Weights of a small mixture-of-experts language model, trained from scratch on English Wikipedia.
Size: 8 layers, width 256, 10.7M parameters.
Experts: 16 experts in each of 8 layers, 128 GELU neurons an expert, 4 picks a token, a sigmoid router.
Training: a variant of Muon for the experts, 600M tokens, 7353 steps.
Below are experts of layer 2 (counted from 0) of a mixture-of-experts language model. Rows are named router (the router's row for the expert), up (a neuron's input weights, with its number) and show model dimensions 160-191. Each number is 128 + 32 x the weight over its row's rms, rounded and kept within 0 to 255.
After each expert's rows: "mostly gets" lists some tokens that are sent to it at least half of the time. This comes from a sample of Wikipedia text that the model never trained on.

# expert 0
router [133 130 163  90 159 152 190 185  93 113 109 113 163  62 113 125 140 126 195 159 156 144 189 137  87 164  60 100  96 126 110 145]
up0 [135 148 167  92  98 155 115  84 143 117 144  76 162  73 127 141 137  99  94 155 101 102  85 179 123 169 125 130 147  73 147 107]
up1 [138 158  85 115 176 153 105  88 113  45 146  81 101 130 114 143  74 120 180 165 134 106 180 170 100 139 103  96 125 172  73  85]
up2 [152 122 146 132 109 160 195 131 111  83 129 147 180 171 134 130 125 107  91 141 183 136 161  93 130 120 115 167 164 160  96 151]
up3 [ 82 175 100 153  39 178  97  85 117 146  85 156 178 112 164 139 111 140 136 114 136 119 195  99 151 170 137 139  86 160 154 122]
up4 [149 132 190 116 110 103 177 152  99 180 163 102 183  69 119 118  90 120 138 182 156 116 171 133  87  90  56 134  90 156 121 156]
up5 [204  58 129 130 125 113 118 131 173 123 101 187 122 119 127  86 155 108 107 115 160 122 122  73 158 153 131 130 132 175  83 128]
up6 [175  64 104 102 125 113 135 140   7 111 158 183 135 129 151 104 131 105 129 120 100  95 153  97 143 132 141 144 134 128 135 113]
up7 [111 118 129  76 122 151  86 136  82 146 131  90 106  92  96 170 149 211 121  79 133 121 105 131 116 114 150 115 114 154 168 116]
up8 [156 111 109 111 143 165 178 103 120 131 164 112 143  95 155 174 124 130  81 142 157  25 149 170  51 149 116 121 148 150 132 113]
up9 [141 120 121 124 158 137 179 151 136 129  75 159 119 126 113 163 114 160 117 121 109 122 151 160 136 182  76 108 145 158 191  94]
up10 [121 118 124  88 137 134 194 140  90 184 109  97 153  96 122  57 160 149  86 164 165 112 159 182  71  97 154 133 151 142 115 107]
mostly gets: "e", " |", " of", " re", " in", "te"

# expert 11
router [149 143 119  94  76 136 128  65 115 120 114 141 127 134 137 109  77 170  98 117 170 104  91 131  93 108 156 201 105  99 121  92]
up0 [143 135 134 158 150 172 109 102 142 153 110 130 144 127 168 147 139 165 113 114 113  48 117 172 141 174 120 136 147 150 197 135]
up1 [134 143 163 139  69 133 181  99 145 112 127 176 124 126 112  99 149 177 125 123 136  53 157 173  95 132 154 132 145 169 150 140]
up2 [173 151 157  92 121 124 152  91 108 192 179 162 109 127 106 201 109 141 123 163 151 120 152 120 143  83 120 143  91 129 141 117]
up3 [193 147 207 118 162 166  71 120 170  69  95 138 152 110  79 149 101  78 170  98 136  82 155 123 103 154 108 144 139 146  95 111]
up4 [169 109 140  40  69 153 141 193  84 148 125 115 153 121 108 133 101  77  87 141 181 130 125 155 118 107 151 153 164 127 129 117]
up5 [123 187 117  90 122 212 128 102  89 143 116  95 149 136 122  84 156 143 179 120 188 104 107 106 146 164 169 183 132 138 110 148]
up6 [164 150 124 173 130 147 114 119 157 100 137 102 128 161 107 152  86 164 136  88 165  97 136 159 143 183 102  95  76 171 164  78]
up7 [155 216 122  97 119 177 107  82 113 131  98 103 127 134 137 116 127 113 113 144 122 188 126 164 143  80 109 137  98 104 116 135]
up8 [123  98 137  79 107 111  93 130 152 185  72 127 106 181 146  98 101 122  78  82 163  84  77 109 165 147 127 147 176 122 157 194]
up9 [164 110 113 169 126 116 120 151 151 140 158 181 111 105 104  81  93 122 155 143 153 158 140 118 143 132 150 145 147 191 155 125]
up10 [129 151  91 148 161 124  93  89 153 148 131  78 133 172  81 128 110  74 161 143 152 128 114 108 113 106 229 159  48 158 115 161]
mostly gets: " F", " S", "T", " C", " P", "C"

# expert 14
router [125  47 117  77 132 139  73 124 159  99 122  81  63 119 110 122 104 150  91 124 178 131 142 128 118 115 188  61 155 115 162  84]
up0 [134 177 121 117 110 120  92 127 140 146 115  94 159 100 159 142 105 195 193 167 149  89 218 130  89  92 218 144 109  92 148  72]
up1 [158 127 153 100  86 123 122 170 144 113 167  80 103 129 106 103  74 165 141 106 118 106 162 193 112 100 144 122 129 156  76 140]
up2 [133  40 150 120 139 107 111 148 109 169 183 110 158 131  98 130  95 189 157 143 187  96 113 191 116 111  98 171 116 162 116 117]
up3 [114  87 116 113 139 135  72 133 132 154 110  72 138 141 115 126 112 121 113  90 130  70 163 121 100  87 147 111 123 136  99 139]
up4 [121 106 104 151 154 176 130 112 139 166 166  87  78 181 132 128 145 174 117  99 199 167  35 147 152 168 132 128 160 191 136 171]
up5 [116 149 101  91 135 148 146 198 107 103 132 105 164 164 155 139 169 148 140 134 187 142 194 205 117 190 159 162 161 155 122 125]
up6 [157  79 134 151 109  92  71 133 197 148  87 119  91  99  92 103  89 138 126 100 123 143 145 142 110 161 136 130 152 118 102 127]
up7 [136 161 149 134 129 157 114 110 154  75 111 156 142 153  77 126  44 103 242 135 161 127 144 180 116 120 149 109 107 246 133  29]
up8 [160  99  78  47 135 179 112 100 160 166 146 158 156 141  99 121 109 175 224 153 117  44 180  89 123  72  86 144 135 141 164 121]
up9 [ 92 111 174 140 139  82 133 101 104  96 124 123 145 126 111  39 109 145 120  95 146 101 123  78 180 125 158 100 138  97 126  97]
up10 [115 141 140 143 127 166  85 112 150  87 130 174 150 154 146 135  83 215  70 148 136 117 121 216  90 129  90 159 123 108 186 100]
mostly gets: ".", "\n", "en", "ri", ")", "re"

# expert 1
router [142 171 128 147  76 128 128 139 159 199 105 106 139 147 106  82  76 145 133  92  79 189 145 114 135 164 133  49  83 129 129 106]
up0 [147 209  92 117 148  98 116 135 118 172  99 104 133 144 165  11  95 117 193 110 151 146 158 140 103 105 100  62  24 177  76 175]
up1 [128 176 176 128 130 118  88 172 147 172 117 143 125 136 123  60 110  88 115  54 102 127 147 164 128 135 152 141 157 100 134 175]
up2 [155 158 127 141 142  49 117 112 175 127  98 160 142 106 170 137 111 100 118  62 137 160  92  87 113 188  75 108 158 144 155  91]
up3 [188 157 163 119  99 174  80 133 128 159 127 138 102 146 170 177  62 136 142 108 159 136 113  90 112  92 134 119  76 123 107 127]
up4 [163 150 150 128 161 140 159 191 180 191 137 109 175 158  89  97 221 168 107  83  80 171  93 128 140  87 193  97 119  74 104  92]
up5 [135 150 146 144  80 121 179 105 106 126  72 165 136 161 121 142 108 120 141 100  93  63 141 129 130 110 142  92 117 140 100 107]
up6 [159 111 128 137 196 136 136 157 135 167 134 123 134 163  78 175 110 118 120 125 163 108 149 168 104 158 131 133 108 140 138 129]
up7 [ 76 147 155 130 142 160 161 113 105  37 136 127 162 110 146 134  66 108 172 123  90 167 176 139 158 132 134 132 125  96 157 167]
up8 [ 98 135 125 175 113  57  68 129 128 194 142 166 102 140 116 104 117 135 163  93 131 153 177 102 115 103  90 142 140 107 114 177]
up9 [174 163 134 160 126 166 124 107  79 110  71 105 154  72  95 154 122 104 129 105 103 176  53 141 145 105 137 144 145 169 132 158]
up10 [ 82 138 154 128 137 116  92 186 134 149  93  66  84  79  90 149 118 135 136 106 130 206 187 105 133 151 115  82 105 158  68 130]
mostly gets: "ly", " to", ",", " of", " in", " 19"

# expert 13
router [139 122 116 160  53 140 118 101  79  89  96  87 128 147  94 176 193 118  93 164 137  88 107 105  94  80 177 167 120 108  87 157]
up0 [142 180 151  81 103 109 148 136  97 155 124 102 117 205 126 165 130 101  62 107 121  88 122 168 153 121 144 192 137  87  96 151]
up1 [113 151 120 135  64 101 135  81 108 155 104 154 126 209 144 152 128  59 161  70 166 136 141 192  97 174 110 162 187 109 106 149]
up2 [ 89 135  79 123 132  51 164 122 126 110 116 170 124 178 121 111 131 123 194 117 192  99 121 130 127 163  90 171 137 186 118 156]
up3 [188 178 123 115 120  95 102 102 107 128  71 139 149 184 133 172  83 123 125 148 152 171 205 168 134 135 136  90 129 135 146  85]
up4 [111 125 161 113 117  88  99  98  91 147  90 132 116 181 128 128 121 109 184 123 144 118 210  98 151 155 154  90 177 143 127 118]
up5 [125 235 155 106 140 170  79  94  83 127 101 173 102 166  46 100 131  91  90  99  98 152 111 103 159 176  61 101 146 139 148 132]
up6 [170 134 177 115 112 160  83 152  64 166 129 158 166 200 120 171  71 119 132 148 211 180 147 106 116  59 182 129 103 145 195 138]
up7 [149 163 145 125 100 196 103 137 121 170 103  96  96 113 144 170 155 109 115 132 117  88 139 175  85 148 100 142 127 164  95  65]
up8 [135 150 155 117 148 114  93 129 120 115 148 103 106 129 119 158 156 123  82 139 161  70 167 158  94 175 142 134 133  55  97 122]
up9 [ 85  88 144 163 157  99 159  26  65 120 126 152 117 173 136 156 173  92 162 117  86 158  89 156 151 148 149 147 129 115  96 170]
up10 [157 124 120 184 162 138 150 161  88 112 153 133 110 190 131 158 106 105 137  96 110 182 116 139 116 142 153 104 174 141  88 121]
mostly gets: " ", " the", " a", " The", "th", "li"

# expert 9
router [139 208 126 135 108 105 150 125 151 134  93 122 158 147 166 135 159 128 111 148 104 178 132 131  84 137 102 116 209 183 131 115]
up0 [184 121  53  93 138  82 153 108 110 150 110 113 137 139 122 114  96 130 125 122 170 131  98 122 124 169 113 155 123 187 175 120]
up1 [163 140 144 167  84 133 172 114 135  99 156 173 143  82 149 190 123 136 190 114 102 150 155 146  63 148 125 184 152 142 107  83]
up2 [117 155 127  80 113 172 160 203 157 123 166 153 134 143 188 139 164 111 169 118 136 148 104 218  92 121  94 146 144 176 106  90]
up3 [134 156 173 153 155 130 138 147 181 195  91 127 123 172  81 131 144 145 143 154 162 134 114 123 117 116 142 134 188 116 172 139]
up4 [116 161 115 214 106 152 126 133 130 118 152 100 136 157 165 153 137 167  66 142 102 155 115 173 127 169  94 178 161 147 101 128]
up5 [127 145 145 106 114 177  75 151 128  86 133 153 128 108 155 136 162  92 104 118 138  64 125 177 141 201 107 134 161 151 100 125]
up6 [139 129 130  90 143 119 184  94 107 147 142 124 113 114 124 141 190 141 139 137 174 176 136 101 117 143  41 154 167 145 122 182]
up7 [ 95 141 170 110 126 172 168 128 153 140 123 118 139  90 153 125 131 137 103 168 136 151  69 154  94 137  98 202 209 222 137 163]
up8 [ 94 153 163 132 124 115 156 146 109 133 150 155 143 129 138 118 117 126 134 122 103 124  90 173  95 193  95  61 145 177 183 129]
up9 [189 144 119 191 167 160 120 138 121 130 113 159 173 144 113 116  77 157 181  77 114 144 130 112  82 139 128  67 137 160 131 133]
up10 [116 174 166 160 143  54 145 158  97 104 122 144 159 111 135 184  73 109  76 117  90 208 162 120  92 135 119 112 128 143  64 135]
mostly gets: "n", "\n", "al", " of", "-", " in"

# expert 5
router [171 130 108 184  90 133 160 134  95 134 155 145 139 152 105 143 123  83 132 166 153 156  81  74 120  97 186 123 115 132 152 130]
up0 [158  69 131 150 104  79 104 118 143  76 131 176 117 122 143 130 126  57 128 145 106  84  96 200  53 142 117  86 149 136 156  93]
up1 [101 138 150 105 114 167 148 139 192 116 164 132 119 128 124 174 149 125 156 115 149 130 130 114 129 187  94 115 106 176 151 131]
up2 [126 146 153 115  69 114 186 176 140 110 116 128 146  99 162 145  69 118 142 103 155 131 143  83 114 122  38 125 104 167 127 156]
up3 [116 100 169 173 105 126 151 119 131 108 140 110 175 153  83 120  95  43 133 135 152  94 144 120 135 114 148 122 121 103 133 102]
up4 [110 127 124 205 119  75 137 133 152 139 103 146  86 188  78 159 125 106 133 117 144 129  57 151 100 132 177 156  86 146 143 127]
up5 [105 125 140 175  43  64 118 101 114 122 130 106 179 112 109 139  47  78 143  99 173 153 101 107 125 100 134 116 120  96 105 169]
up6 [132 100 131 118 112 119 139 164  94 131 111 135 175 146 135 139 111 150 100 119 107 141  66 188 149 183 137 137 196 133 116 132]
up7 [135 130 111 117  82 190 126 155 100 117 114 120 127 165 181 136 175 103 176 148 108 150 189 182 141 179 190 131 159  95 144  74]
up8 [120 159 138 130 139 107 109 114 133 178 104 146 101 178 100 102 115 121 138  78 120 146 114 102 154 136 105 139 148 136 135 140]
up9 [153 147 106 138  59 145 194 194 107 165  91 112 162 138 121 176 212  90 139 148 107 135 132 120 115 174 165  82 121 127 129 152]
up10 [140 116 130 144 162 158 177  58  77 137 108  99 168 150 106 122  71 101 155 163 140 112 103 113 122  91 107 139 125 136 167 100]
mostly gets: " ", "d", "-", " (", " re", "in"

# expert 10
router [160  50 135 118 146 136 109 162  98  87 167 108 105 138 137 141 121 224 125  97 175 135  89 147 115 141 194 140 152  98 116 126]
up0 [125  40 175  85 189  88 142 154 119 188 164 152  93 104  73 127 118 140  84 119 156 158 135 108 142 126 113 136 143 108 114 121]
up1 [ 96 124 125 141 165 174 118 145 114 147 165 187 122 136 121 118 123 153 116 104  94 140 151 159 156 154 126 144 165 148 102 158]
up2 [157 114 144 127 152  80 122 198 125 153 109 139 118 130 125  97 156 137 198 130 145 112 165 127 154 129 152  95 128 101 115 143]
up3 [174 141 157 133 137 120 154 144 178  82 177 122 168 100 164 145 164 130 139 134 137 120  91 124 134  91 130 150 107  99  98  69]
up4 [136  64 211  61 157 142 127 102  83 117 135 136 127 120 129  64 112 157 143 184 194 145 162 134 133 129 114 130 139 149 190 148]
up5 [178  76 147  67 148 107 145 154 140  51 167 167 133 104 149 110 129 107 129 131 179 129 167 132 122  50 107  84 111 143 142 135]
up6 [152  50 129 122 109 116  81 114  76 146 156 114 169  66  66 128 125 120 108 130 154 153 144 158 186 127 130  96 132 183 176 143]
up7 [128  91 149 131 152 142 139 114 112 120 114 162  53  94 135 150 143 174 130 108 132 105 104 130 171 120 186 160 165 148 118 130]
up8 [119 154  89 142 161 163 116 149 139  82 119 132  64 107 127  94 101 159 129 104 134 106  98 154 179 115 160 149 171 212 117 126]
up9 [119 113 160 113 102 131 114 141  98  82 102 148 163 150 154 101 120 158  91 158 164  92 119  88  93 112 124 156 141 137  84 114]
up10 [207 114 157  23 105  63 126 179 129 118 115 114 123 147 115  86 159 131 141 122 139 118 140 106 115 102 163 159 116 147  91 178]
mostly gets: " the", ",", "ed", " and", " is", " ("

# expert 4
router [136 127 161 139 135 123 132 134 106 136 167 137 148 100  55 141 143 110  70 149  68 108 139 117 149 164 112 177  88 144 142 167]
up0 [ 87  96 120 154  83 142  61  86 117 142 111  94 170 140  94 112 149  47 118 189 100 136 139 150 126 150 128 163  66 159 121 103]
up1 [149 124 108 162 102  67 120 109  38 112 171 201 158 130 169  97 197  73 138  94  65 124 155 140 142 191 147 140 121 106  95 106]
up2 [127  95 177 138 130 141 115 142 112 171 140 163 138 104 138 188 127 134 119  98 128 117 128 143 180 114 160 135  67 128 153 124]
up3 [150 100 142 139  84 109 141 136 139  83  97 150 165  93 125 130 117 122  99 105 146 109 160 106 129  88 164 179 113 115 105 147]
up4 [ 85  55 161  90 111 107 159  83 150 136 152 121 192 172 129  85 123 167 129 119  76 131 169 102  86 192 167 120 148 177 187  95]
up5 [ 81 120 129 134  76 145 119 133 103 154 127  94  85 158  86 210 125  97  97 148 136 175 128 163 191 136 106 126 176 129 198 174]
up6 [141 144 161 112 121 130  78 134 121  94 171  80 128  46 116 109 105  94 103 131 108  89 171 154 176 142 145 139 166 114 183 146]
up7 [137 138 142 147  85 100 140 139 132  90 104 144 131 141 146  52 113 124 123 140  86  94 157 114 138 148 186 118 131 167 121 124]
up8 [134  30 144 137  73  63  94  68 117  96 210  87 179 131  89 136 112 147 152 129 119 100 117 106 131 170  80 161 155 140 144 214]
up9 [ 94  92 125  89 131 130  86  72  98 153 101 147 128  95  69  59 139 163  89 156  70 113 131 157 143 180 131 119 123 171 122 220]
up10 [155 101 120 143  88 108 147 124 108 140 153 130 182 130  46  96 141 177 113 161 124  87  80 139 145 110 155 181  55  81 131 157]
mostly gets: " |", "t", "|", "c", " F", "w"

# expert 2
router [ 83 107 191 140  55 120 129  94 132 110 145 126 133 108 207 131 124 143 176  84 113 114 138 110 126 140 108 104  90 105 110 124]
up0 [ 39  93 204 105  93 133 134 110 159 188 132 183 207  49 147  51 139 117  95  66 105  85 111 153 125 159  74 177 117 138 144 170]
up1 [109 138 196 121 181 133  79 124 122 106 181 108 121 112 128 104 126 121 136  31 124  84 154 124 176 128 125 108  59 116 139 132]
up2 [127  77  90 157 129 154 162  67 100 144 159 117 126 108 114 173 107 162 111 122 166 108 188 112 154 125 192 159 133 150 163 129]
up3 [153 160 158 187 144 155 122 160  92 193 139 138 138 173 104 141 158 164 141  93 156 135 122 108  90 133 185 105  69 137 141 114]
up4 [ 32 109 143 145 171 104 179  95  76 115 139  88 125 152 128 135 160 127 161 107 165 117 170 125  66 119 137 143 187  84 104 141]
up5 [ 90 138 134 140  90  96 111 136  99 142 159 159 143 116  98 179 130 120 144  99  89 117 121 139 141 154 143 149 124 112 141 111]
up6 [108 114 161 127 164 131 115  39  92  86 203 187 140 115 105  73 109  97 121 118  68  93 134  94 151 143  83 152 153  85 137 112]
up7 [129 143 136 148  90 146 157 115  82 132 105 145 129 101 118 186  89  91 135  95 172 106 126 137 101 123 164 125 118 193 125 111]
up8 [ 68 158 145 106 119 171 119  96 123 119 109 190 156  42 181  95 144 134 159 103  95 109 144 121 119 126  90 176 119 187 162 135]
up9 [121  66 123  81  72 152 118 102 155  97 198 126  75 120 106 113 116  92 168  83 147 159 168 156 189 150  48 162 135 148 168 150]
up10 [121 116 184 154  79 130 138 114 125 105 111 127 129 145 165 188 122 114 177 101 113  66 161 151 109 101 154 128 114 122 104 153]
mostly gets: "n", "e", "s", "ly", "k", ","

# expert 7
router [ 87 117 145  53 176 118 112 147 100 119  94 142 137 158 152 163 109  70 130  96 151  82 137 115 112 154 175 170 109 120 101 107]
up0 [136 153 117 156  91 158 185 187 135  96 149 145 152 149 117 128 133 123 177 102 192 128 151 108 138 128 140 116 102 149  98 122]
up1 [110 189 153  50 191 132 110 120  85 208 131 207 105 143 127 146  74 124 110 169 133 154 142 104 124 123 131 130 160  48 128 108]
up2 [122 123 132  96 145  95 148 123 131 135 176 109  95 191 145 106 127 147 144 133 102 115 157 114 161 117  89 127 144 164 107 146]
up3 [ 93 167 182  84 134 164 150 124 131 141 173 105 150 166 123 121 172  77 131  82 151 107 178  65 117 145 166  89 104  52 106 159]
up4 [149 143 151  85 103  73 140 134 116 152 134  56 111 147 114 141 152 155 168  89 147 104 128  91 168 166 168 105 145 205 152  56]
up5 [101 107 175 116 132 126 152 109 122 161 195 170  99 170 111  97 138  86 160 182 117 190 164 142 104 125 150 133  66 137  76 151]
up6 [187 120 122 100 191 132  76 101 105 155 134 130 141 166  47  94 171 167 113 130 117 125 133 158 112 128  74  90 174 151  98 116]
up7 [109  79  77 101 128 137 128 105 139  48  95 138 140 184 112 160 124  98 200 157 117 149 111 150 147 152 178 165 179 138 132 149]
up8 [130 122 129  96 111  71  84 173 137  89 158 134 133 112 148  89 118  87 159 128 116 114 158 138 112  85 156 170 145 140  93  78]
up9 [181  79 146  78 175 108 149 128  99  92 158 185 171 145 110  95 121 100 115 116 151  91 124 149  95 163 112 133 121 147 156 218]
up10 [ 59 115 157  83 143 120 114 167 120  92  58 120  78 125 173 126 108 105 191 167 126 113 172 126 112  92 143 126 102 181 107 169]
mostly gets: " f", "st", "ic", " st", " P", " p"

# expert 12
router [ 48 168 107 145 162 127 162 151 181 163 134 150  99 137 106 102 139 118 161  88 122  65 121 172 149 137 116 184 110 139 158 113]
up0 [127 115 125 139  78 116 142  85 102  84 113 117 170 126 145 147  98 114 160  99 156 135 112  87  97 111 128 170 117 111 122 187]
up1 [ 95 104  79  63 157 137 168 132 140 190 166 122  87 127  90  80 129  80 141  94 100  96  97 109 117 141 123 180 110  98 129 175]
up2 [ 63 106 170 151  80  96 160 149 145 181  93 151 122 164 138 126  97 111 161 148 121 105 129 119 178 127 102 134 114 137 121 144]
up3 [ 57 130 145 125  85 119 183  94  99  84 140 105 149 165 132  72  84 131 175  64 115 110 149  71 177 135  82 173 129 185  80  66]
up4 [168 156 144 158 112 128 152  78 136 121 158 163  94 204  75 210 143 115 106 115 170  99 184 121 176 176  55 151 140 123 151 136]
up5 [ 84 106 121 115 131 117 134 112 124 112 122 121 123  82 114 141  55 129 126 142 133 137 168 105 162 139 130 161 115 144 101 162]
up6 [ 43 148 137  81 178 128 103 120 119  96 136 148 115  83  96 145 117 153 113 151 125 134 135 162 116 104 145 107 132 107 168  54]
up7 [159  93 119 128 115  78 125 139 148 141 131  71 166 134 136 126 162 123 125  69 124 115 171 142 101 147 189 138 132 119 106 135]
up8 [ 89 145 106 100 154  91  67 111 129 131 111 145 149 162 106 141 182 117 148  85  99 141 162 129 163 164 157 118 101 165 102 101]
up9 [ 71 155  81 155 163 100 154  88 186 123 164 134 112 190 152 173 119 165 121 147 126 138 114 153 158 179  62 102  94 181 130 149]
up10 [102 187 183  96 147 157 102 132 100 201 143 139 153 116 136 136 114  82 164  88  92 103 112 152 163  88 100 141 138 117 131 113]
mostly gets: "le", "t", "u", "i", "it", " \""

# expert 15
router [163 169 118 131  99 132  90 132 149  85 178 147 111 144 178 165 138 171 130 156  73 112 121 140 158  99  89 166 163 119 122 194]
up0 [160 186 178 133 107 127 156 131  74 210 111  98 108  50  93 113 148 169 141 103 103 139 172 111 146  76 115 173 176 162 154 173]
up1 [107 174 169 122 139 157 108  93  95  77 131 186 128  97 154 136  93 161 160 149 129  94 148 157 155 106 144 174 195 143 151 143]
up2 [147 164  97 165 100 115 118  83 121 157  76 134 160 119 153  93 131 152 122 127  77 108 123 130 152  69 177 169 156 118  93 129]
up3 [249 107 106 141  93 120  97 100 166  91 131 174 155 139 149 151 129 101 146 177 136 154 165 134 142  91 112 102 108 153  99 106]
up4 [159 164 125  95 127 144 209 135 148 120 129 160  67 128 151 144 120 106 129 175 137 114 140 143  84 105  92  99 162  74 127 148]
up5 [ 53 187 127 129 108 146 137 148 120 159 160 149 172  91 135 119 115 127 106 100 120 140  98 164 121  85  95 188 155 156 102 166]
up6 [206 145 149 131 150 119  85 161 156 158 156 172 151 207 148 138 139 101 119 118 139 113 111 148 163 144  88 106 143 192 127 148]
up7 [147 143 150 154 110 101 117 129 152 114 162 110 179 158 188 126 157  95 113 124 163 116 183 118 177  82 149 132 160 198 144 172]
up8 [176 177 140 105 169 120  94 118 106 127  82 179  65 135 131 171 175 154 147 140  86 111 162 110 101  91 128 154 130 117 124 100]
up9 [ 90 144  63 199 165  89 115  99 145 122 184  57 174 164 140 140 163 219 123 113 121 124 193 160 178 153  81 189 176 153 141 158]
up10 [125 103 103 122  51 141 107 110 149 176 164 146 165 178 158 100 118 123 171 131 152 128 114 155 177  83 139 191 122 118 136 159]
mostly gets: "d", "k", " to", "al", "ed", "c"

# expert 6
router [148  80  97 110 223 129 125  98 107 116 126 129 183 104 104 115 157 124 135 132 135 187 130 105 202 115 125 118 133 130 166 151]
up0 [136 127 153 176  99 184 136 142 105 102 177 103 141 167 103 118 219 127 150  98 120 122 174  64  96 140 167  93  96  91 127 157]
up1 [106  82 182 113 129 158 159 147 113 116 153 184 153 157 164  71 151 125 110  63 110 140 138 106 142 100 122 133  99 133 171 106]
up2 [171 117  71  88 152  43 137 145  79  89 181 126 151 138 125 116 116 168 113 144 161 111 133  83 172 111 101 115 121 139 149 142]
up3 [133  77  92 179 167  58 143  89 116 187 133 118 150 146 129 111 158  47 118  80 146 152 167 126 159 136 133 151 117  80 129 160]
up4 [111  86 145 104 146  97 109 145  68 150 147 167 162 191 133  82 124 160 136 130 144  99 147 111 114 136 148 113  96 186  84 188]
up5 [ 70 136 134 192 107 152 171 153 126 165 156 137  97 101  82 122 114 103 155 146 176 157 147  88 147 155  69 162 117 170 112 129]
up6 [177 142  89 100 134 182 124 140 150 102 114 126 147 121 171 127  63  81 150 151 169 179 150 166 159  99 163  72  96  93 116 155]
up7 [157 107 110 134 114  90 114  80 112 115 100  85 125  97  93  93 163 104 130  57 110 167 181  94 162 130 166 158 143 127 103 153]
up8 [124 195 142  93 128 168 119 141 103 162 148 139 127 103 148 113 131  82 120  86 115 125 138 109 176 150  75  95 133 159  79 148]
up9 [158 121 132 111 119  83 143  54 163 119 125 188 124  66 111 122  96 118 157 116 139 147 181 103 122 116 114  81 152  70 158  88]
up10 [192 119 134 100 130  72  46 123 139 113 121 126 142 120  61 141 186 220  56 169 157 130  72 128 129 129 116 188 127 126  93 146]
mostly gets: "or", " (", "r", "at", "te", "\""

# expert 8
router [144 151 160 138 123 120 137 129  95 123  68 129  87 101 181 151 110 113  81  96 138 110 107 122 132  66  99  83 139 124 121  82]
up0 [145 170 158 129 160 128 145 118  87  75 136 165 126 119 128 183 123  99  99  99 105  92 163 115 147 116 111 110 106 144 205 155]
up1 [121 176 127 143 120  75  96 137 157 131  92 181 115 105 181 171  83 137  91 149 148 125 198  83  94 108 101 109 131 146 113 106]
up2 [118 137 141 190 109  53 113 122 137 128 161 115 147 107 166  98 151 164 150 126 142 109 162 101 158 128 136 117  80 123 156 107]
up3 [136 144 116  89  77 119 166 183  30 127 157 122 150 101 148 138 124 102 146 137  97 118 108  86 138 110 112  67 172 112 153  96]
up4 [139 134 122 154 108 110 135 149 125  50 135 147 178 112 117  63 138 115 185 157 139 150 125 125 201 156 132 168 177 123 133  90]
up5 [153 121 118 156 145 140  90  58 154 125  99 104 127  89 180  88 124 150 147 108 127  85 107 154 156 103 142 107  89 172  72 110]
up6 [128 156 170  98  94 125 106 124 134 112 124 103 150 139 118 127 141 212 111 102 168  96 132 130 140 125 126 146 160 134 124 157]
up7 [189 105 132 103  95 119 110 165 157 169  86 164  61 157 121 169  86 142 143 137 139  48 129  90 167 123 127 148 164 147 117 148]
up8 [ 95 156 103  91 128 149 149  75 116 118  84 145  97 134 195 178 135 115 107 106 150 103 151 135 175 133 109 105  56 183 163 149]
up9 [181 113 123  98 143 125 128  71 119 141  66  99 187  94 127 193  78 117 166  76  76 163 146 171 123 131 183 113  87 150 149 132]
up10 [127 150 140 155  59 128 109 127 119 152 145 140 101  56 117 144 147 147 165 183 153 116 142 149 148 102 158  82 151 190 160 130]
mostly gets: ".", "or", "r", "w", "ur", "p"

# expert 3
router [135 121  66 179 134 138  77  91 147 168 130 147 118 174 106 111 143  86 148 188 151 106 134 159  95 115  97 147 134 124  48 134]
up0 [ 95 100 176 135 152 147 179 141 133 134 100 165 125 153 159 127 135 151 137 143 155 157 116 131 142 113 102 110  74 106 106 123]
up1 [141 106 144 105 103 121 155  94 124 119 145 190 133 135 141 114 110 107 102 101 142  89 117 173  88 133 104 106 151 128  94 140]
up2 [118 177  77 132 112 125 133 123  73 121 161 180  71 116 143  73 154 128 148 175 136  81 202 153 162 147 125 135 141 148 105 108]
up3 [148 102 107 113 145 111  77  79 131 169 102 121 161 163 115 153 127 134 105  94 123 144 150 183 123  99 138 148  90 142 129 154]
up4 [113 142  83 115 119 132 114 176  76 150 155 150 132 113 136  50 122 155  82 132 122 124 149 145 192 161 111 119 112 111 144 183]
up5 [137  88 103 149  97 156 132 139 134 115 122 157 112 124 135 111  90  69  74 149 112 117 138 152 161 105 114 173 170 133 122  93]
up6 [183 128 141 115 161 109  64 167 141 135 111 176 137 129 116  83 129  73 148  70 118 166 127 109 112 109 155 156 169 133  83 100]
up7 [122  68  88 143 133 126  88  68 110 123 145 153 145 157 124  94  92  79 115 182 116 114 128 135 118 123  73 140 108 134  94 162]
up8 [111  83 123 131  93 154  57 158 114 117  59 185  77 152  63 174 146 129 109 181 131  73  86 142  88 133 160 129 134 127 161  96]
up9 [ 77 177 146 142  81 129 184  80 103 123 118 185 123 138 153  34 141 126 131  95 113  77 149 133 121 149  87 188 124 139 101 126]
up10 [141 138 132 111  70 166 151  95 112 136  87 180 110 108 110 132  77 126 112  73 122 145 121 147 138  50 173 111 150 151 146 120]
mostly gets: " the", " to", " a", "er", " re", "'"